{
  "d_model": 256,
  "d_shared_expert": 0,
  "batch_tokens": [65536, 131072, 196608]
}
Below are experts of layer 5 (counted from 0) of a mixture-of-experts language model. Rows are named router (the router's row for the expert), gate (a neuron's input weights, with its number), up (a neuron's input weights, with its number) and show model dimensions 0-255. Each number is 128 + 32 x the weight over its row's rms, rounded and kept within 0 to 255. Numbers have three digits each.
After each expert's rows: a language model's description of what the expert responds to. This comes from a sample of Wikipedia text that the model never trained on.

# expert 5
router:175099087164108121121118067098119173126179151140173126150120110131111171078190144104097140094153127066164122128131146127143089100129120095140094096141152143178146156146138119128105164132184141102129190109080138130129169147141091158161165126123106119098137168104128163120109080060193142149045087134115127128150127139048110161146198142139119190128124134170163173097105129172203115105135155099118200082141110136186127130090158099094200138092117104107135149106126103059184134141135132106099150091114139097130076098105090058153067120127089114089126190072109113095143130153101109089121116140149126085097154136135101055133101078105120123157125132126112100135151161109157108167087164085104139160136171112066113168134138083060137088144110112137216095124207086137150127123181096
gate2:103121153180109201125198140108142139086074165174069126121139168185104154121093130079136137166138132092183136128113063052090144165156109107152154156109089115153150102116095116110131149164085121137118098086146207146090194127107110107132149185122109120166167144108135159133131073050154087112116168065164087117079125087129162098207110160145186175106152100116168094150110189110119089083148114112115061140156083091127105148140073121155139181103134141164098145113150150169146132141116134086108144138139099118092167144145190123171132079149167131124137149129110125104166133130145175097092139093083108092092163154118080097138145090103123113097042115118133124096122132183159126133114082150138084145089159118204117133069203080153078169119105128124102165109124139120096160158109150
up2:168111147139144129081122150099107157153146138135144113146104159146161142147222193121126140126140128192123079141087165165092201130128097125189148136119067164129123085161110110082151150121109086202199153124142161128151108094178189107141153168095131167075142135154128153168145126144106124085131074097112142140151135092121119241048077104134133100154154140139151154137151147140082125118109146121144128182126156125100065171142156111103132213166142151154115103110172122117159108073169147124071112173149128156093093185152121140114157149149108117137121118107094168127116182134126142190124147049129143123133109129061134119171128103173129106127068138125097134156092089113093077079141165135121145217148110161132138074178080096113095119107168148057143108063119157130127130131148086
Pipe separators between numeric cells in stats and election tables, after figures like 0, %, 5, plus some semicolons and stray "the".

# expert 9
router:145108180188165103098120141154174134080129092111107103109159113099125138106119061089145110099134122133124144102163108058117135100099118139051110080145158132133118146080087058091123173152165085139109133165149151138201108135134154137126120126150141161137107101115118161146050112095199120065093106095148126187097159144155203145082119143155147126113135109093162125100111180103171147148152158135123177110142138127126082151112161159172113111101138075182046148155113091109164115107169171152121174141147117131124170128153076127119122124152158064121174114175174107159074179082135063106100163081175129133084148148117104094097157079107106191077084111146130134111160148100073144080154060150171116157073131150095133132130170109097078122128181130110148098185115148154134210104147155
gate1:155144114105110113157134127094143089113198125099131169177194066147058178154159094152104187180109089115131137170086102098064133147190110166124112215115146105110108081117138142168152169193157096114086102121133150105147145155129124170120086073144131145164126158124078095085094103148109133137176133139104192163145183129166105151110094153198169130085115107171107097185144089143119102148134073086075188138103114137070130156105131087109167130151182147128183168048127139096146119070142161104122110194179143127124115112141083136140137111071088091104146111100142107097117133108125111095119143146151102164107132127078114145114127186151089129134145067109091122129082150063118147089089145105098177145158155122140090158159147124145086181093097151126056096181146121122159127104094112
up1:132134146116053147137155118115148151143176102120175104096115093102103123125112200098116173128111185141099101168116137112102148141126192116068100173141170150180169105090087143110165144148143151153102110117125191102122147205190136166109092102130117141114144168101087160143074065134118127197127118134105067107161171087136138151135168127197154079126103146117125076159120112085088129101116158140108127117130132120125106119110123151157126156148067086138159145158117162115145099121170186127132157163156211110114078194113094129130110116139108120133164164191181099132082148082115124104133095130094182127147198115128157107171171138046193161147097144136091081163189129078105122091119160091129136174157194139096101110166151207095057175134161171096093098112138131102105154138129134
Pipe separators ending a cell in wiki tables of results, discographies and rosters, plus sentence-final periods and quoted-period endings.

# expert 14
router:096106130112150114130115092115072157118113110146180180158122089117068118094086127155192101095162122110033092196139108151104094123162134107122106128091176104114125144135149152136200170154089131122149107103099156165127163173109127130187132145078106158138096112186123167121149167126157127155113055118140096122132155147187140102110145121117132136145114126054121194080128130178111119148151150153134146135112118102075131184119075156063155108144112181110120139073139112198100154191091102051078104146098108144174054154133133099180132119181109112137156102122133125132108123079112094170136083132077150075124087093071169109094101151184193130119174080158162182131096122152140147103201144103107110112096117102140117132164065158084153154103084107185104160168131106128120125117115085
gate2:134156052149066115145176110138123129145134163144149127053142066081075109136073142156164165141140122113115157082074059067108135105109145069105124131090066101150111171130134092116111120138063123120139056140122077153053153099115116098123110143158114145132115076097153136108057169099151088107139109167135168124212144171102188144155139105076084097123119138082126128074140151210097141207136076076182128142187194128123130102096148119108085182115158097130094184089161161136076104136183092148178150177119084150093158195175110126168096056077144144097159137141140128147109100146114130122094099116082120131107124123131095164125091121090139158115104106122107164133118114118097096104146089129087066151154151163114129102132126164115125134128122133116116105121182147148133114115131088
up2:156124170098176166123204136146110122174122158157074183197119107100081126200089135124118120126138123107080111141130110130103130065067116176036113064135124110155132130135108158135135128114089093144124081186136118169064109088125134149145138195149083083146158085145157144151129107098130123126127125125099138076144181110092131111193139129120057083125106137085130168087140136097101119087141053072092114152186102121099152183138169131186146139120173219142120106118126131088149103114121118112082142158133148103151090157133091138152113084125121142160158154138171145109172148105169093060165123158204154084147092114124103098117131147151156130137121129135121161069208123172091143118140018098162096099106126155124148135082078171169122116086129108136106136144083145130122163130110104
Short capital abbreviations in sports and statistics tables, such as W and L for wins and losses, positions MF, DF, GK, country codes FRA, USA.

# expert 12
router:090130129097152138187125108116132186116133161121115134154092137151122162119071106133140128106115121145143094179092075149118099149114103155138089133143105112062154139153099081144123164103114185133145178185121178104110114129085175086060110090111162107147065158163145125134155156072109117117112082080134124136135202091086105144093051111072096081125125125077204115145151143155161143146125166150080105114113177133115090171087073193120161200106082179118071174091100139113142116119169133084121172131147153158182120156105181159141104131149159169113078093086140115164133128168118080117165104143099135150046067164148082135129140136118135090111101161084159182087092133181101132139128141093080137127095175099187128138148136109066166161136157198083126142108139102164100098111124107
gate1:095148132115120123148160211130098131107119159103082096107123077167129126168157149122127065120144086141130151153138106105144168114119147105186094134164185128159131107144190075171116113175114110109159089100141152186185102072113162092140090146119183179121157130141091157151143115120135144212102122089138204109125167116136105090055154145202130137130145151149102170155091142111146160125102072194070139110109161198140152099175158152103118154091098160077108115144051126128068070106102179110177208175109096152092098167136086122143113161179120112162153131121172121121160121105127157099159129157080128179095124177145106128136159144099141144130074181148106052133162139181136092120123119071098126127087135097147122115168124104113150099162111137130105180162058137127125187131151122
up1:042120124147065096130122149127156189104124211111168102128084123083153109128162141107175081148136096114213118167129189135159148153090094121099110117044091102095168143154176196141122115177080127153116138153115188188111077110135127147126144118173134150123156086108124089062172132101161157132100138134167148111147119136147134158096131120115138082128110078114167111149140078159159099060127114109145130118110164091132128136172063103091076097106151134138150142109196119114132138178179131094089120154094088129167190106154160119139136111109135129110143150101097139110146035152083132111168143138145134114089197104150101140168174092086111185089177109120124185168158105098160078166161147192182152154096168108072098085166112132148139164123162131113093146120132137098183155110115133
Capital letters and letter pairs inside acronyms, abbreviations and codes, e.g. IR-GC, KO-B-O, PEP-FAR, Roman numerals like XVI.

# expert 26
router:142102179150110176059076095134108145158101135113147103157127085124119093100143082063146144139091149103134132046105151133079075133119126090149137067105107120120140168180092072089164152156153116140098073159131085140127114154127074151117093185120123133158125143113104113118129170167081119184120078144156100125200087128162099138161118156133105155138108141124106149109146134128062108124118094177109093165107158141145171128128205105147142193121128074081127204110165155134164163068153086137116110109131082133168148100137107113170099180080211110098107163186123106147161097175106131122137141143121067138100111149134125121133056112163084124068119183088186169156113095143070125118157150096150125101128115183139111146158121142134078187148084113181169124125134152212121109158167170
gate0:128128172112102176095101133186106062139138199076134099124121124155073125124203133174182123168103122109167136079098116127074082128109136160127139111109138157128160166152095120111122165184131181211155058183159069128117137154069049174142136123153105126103141136099112136148144160135088076158155175177170141134156134113134092173151154188144147173180139117127143125086119078139170119152138077127191119117118098134149093128088171147168147110114137151129159155080112139138145147140094140160131102084184110169079135142084117162164100149105046154161131143163155108209099050075075090066122115150070119120124124133123161127098106124215156106120074126121119129146116093155059131100112132079164084125130105133120124136133197160154118136119122174137140095161133162158123136106127109
up0:099155095135116081155088115134135177136122127156096124146156121147134092114134108230109123089168125105085153156163142127159127140139105137121165189176165196130076098131113108114144131137138138099130117092107124180169086165092135120115074058124110148164101146117131136145145132103096134095142102142173131152130107171098125169120127101163132129149098088098102163133143078147132139156201164116140134122106144137094124131124112126180153080125075187146070178143099194206158119106084165192151137165149123113119102168152091096140112137119069055122136066104157180159084136167134057104129117133059104102163148169157117148123168079161137076171215138182140113028150105105121140142119101131104132089162124147106136086095176130120154094125074144152135089181153113094171040102135090
The word on before dates, and event words such as born, died, released, opened and office that precede a date.

# expert 55
router:069138128148113106123121132101170139112092135082090063178108164164162121176147083142119132060151152133083089129110091120180111103135130078088130134126077112127072116125118090137094155108159143097153129108155101186152128106196081116089134111160168160175180166092153059104071121098146168159118183145112118123121107095083135108114179089151120087150120196166116110170145107098127133076144170083112129098109111118134170076181105069095186131138142174121141145151105083105151088115186162114166129142098130180160077081121109119057169082079113139198153145116120167133107135099153086137119150125132110087104116150136066163103149129103148145129073136114149153182073085100139106160130116193102154166120088085135117134162060151111135097192117088081110141068154136125106137152178062
gate0:126165156108156178124124128101140122158118085180118107182070160165181081095206149074154148127152113158133113137120102150148172137067138133169066125075096153088139129158167147129123092157079117097149179112153107145091156131114153103092112135169124173172124125189160183062103131139158101118073162104112098102153130116072097155137180130079120120076128100191099149152151082140120059171102159149153211147093174153148140084117094134149159102105071130102219100121181098130076146160184131098139067131101126097049122084150121142122085109108108153115117180093086097091123133134133128169091126085160126177168123105096097118107124153116176125143149068111095079105125125125108101151122099148123193109128161117138097124145054169160177158116137110104130134105161134138134130061117080
up0:132093139204112122152111172155087158128080144061077101095123144161123168127135142162086173073178174119137141082148118152072139106140118136170116105116095159150131135163216185099074086173128115150183126150166130074106141179070141153141112161123178163204161064123096134130089094129137164145125134110129179157137115134232132148166135084091133104114142155083095151141175114106104146112149128126070159130164130164147098186125103109126142102143145059038139124135093168181156158151114131107121101173052202147125097113115138117090185082130129126102104098137075112106116129182102108146133145173101130083115123119098143121133127146130133153101081090163122168086131178147139142151173182095061141141095123124104125121098068091063086111086166108137109129150127135161114147142130157
Suffixes completing nouns and adjectives (-ing, -al, -ation, -ical) and domain nouns like art, music, military, design, development, history.

# expert 36
router:121124105172072159170155179083154152132161060158149092137088061147103088165163143161136185113179128100189134135143145108160099068186132136133148125126125153160129140139229061088128115128152127124174089094063123151128179094132163161088122127195107129108185148163140150155166142092171164143142135125106106121144095140100124070097107071124100125137114159145078114138118137210083105162139192085096128112169126144138143132162080097087105096128133101134126065067142132122139078133081122090118101121137162081096125133146112117096107127187124092146071130154182149173110072127133123125165126145143100118140098175163068173114109119076148158124126117151111148197149127092120134104114062083139137134096118172139117192115081170135153136109102138169156064122169188110174144107152189
gate1:196106102088126128114186145155120128126194126111144068142126106132107143097097126202065158135207132097131125101171152132130106166162118132094121112139135116132131120143170110124136129193132105155151144081131106111165226085140116106164182088114120107114147093134082162148162109114163060100134128114121151170093110122133159080127126119154138130134062123176090085185112170164153177102120116117151111098176089149103148093144138142135112142104080070147141119138120060112105114174092177096102177104085099103092102122121087090140101118145094109124091166187064080063172083129112108157152115112076106187121109096113132155137099081122165151066070102187086106085076073119152103203187150122150160187166099181135141164088119144142108140133081146122127093130124167136109128105097181
up1:089072170173113157173129110115120153139098145082189065126143160166142144097134172092103178131133097115121121124113187179185096113116121109120162176042137091104165098116168145061143082132086140107131133109114201125168216152131187106152180152162116114140132119115133152092139156132161179113179144107155153112111136193172139129121197122126087140102103138139152104184111125116160146123083071144047103091166143129101120068100102140181113147105123129156159170108137121100158115152103144146203128095101184153115117088088123131204103081130145112113113145202140123160150118099096138120096126143171129179099113121104090173095126126154154154182128092123056112126111182156115162094144164142102103072128098109152087142085148104127079154095099107116082137145084174126137120208146090
Nationality and place adjectives or proper-name starts, such as German, British, Turkish, war, Greek, Oklahoma, Christ-mas.

# expert 28
router:103157107128106121112187184099147135031097156156119167145105121177123143058165152124177141080141117184086194161146088159157109105130093130116113144133065108146103144146065110194153145130170135175099102134149131074143145046129130128098168144154093108151176145185106214105082072138085119159113198175090146108106130109078173102134102058178153125089147104132133110125139142148137116126128165154107117094116125182109121159127140155138128105116113126154161123126127108124135138062142105073130162122133112154124142126122033125063077157140133186172108088140177147153090155148085147202157161120148154175137083115148111160180138128099135128120119137133137156135085135108066104157125126130154108152091157085117129073082109080105198147136113170129131154147165088196192153148137128
gate1:086143086114122101147092038110136057161185136146161143149094174129164130137151163117112158162107120068128167181088133086166088184173145212109095165180139124122109159137123193146088154121088139123145133106129170185169184094126137128070153205092164147146086133141106132112134067105095187100086127135110118159101116099097137162125089145129134103105086192151128146140150079106108169180126115110115136098146141164133123117131149130097079081133148108149093176178151163107096114100099125132132164138119101144079097154143120075170111181125129099178174091122176129097088091176127119088142079113147119177125170096127092148162089129100053100117138065127123148113092147133102105152115069137140122158119134102114160136073158206149171193142093153103142130186129078116099186157080126
up1:186141178077077116107109164108144138138132191179097144146100172093134167123114179123124113104091096142143151072105169132168137153142191176133122138148132114080170206152139157089136094151148108096129164118151089078213197157180122133095074163134150093191142137141160135111133166125128102149162156216138155135111108056143120154103177169100085102184105109185116141074189095132189135130103133108197140100106103130101078190125152168112172156136150139136097136151129090128146148102173138088158117135053124155140109141152134115158114108165144192131109125102143125187156137082129130124082109055103181130089138082129097116140153104135178145119125163102150103125130168164093079109128114156219158100124125089075114127119125166093108136143177103126147127190096150140150124145089153
Final nouns of organization and place names, e.g. University, Council, School, Stadium, Museum, as in "Chicago City Council", "Department of Transportation".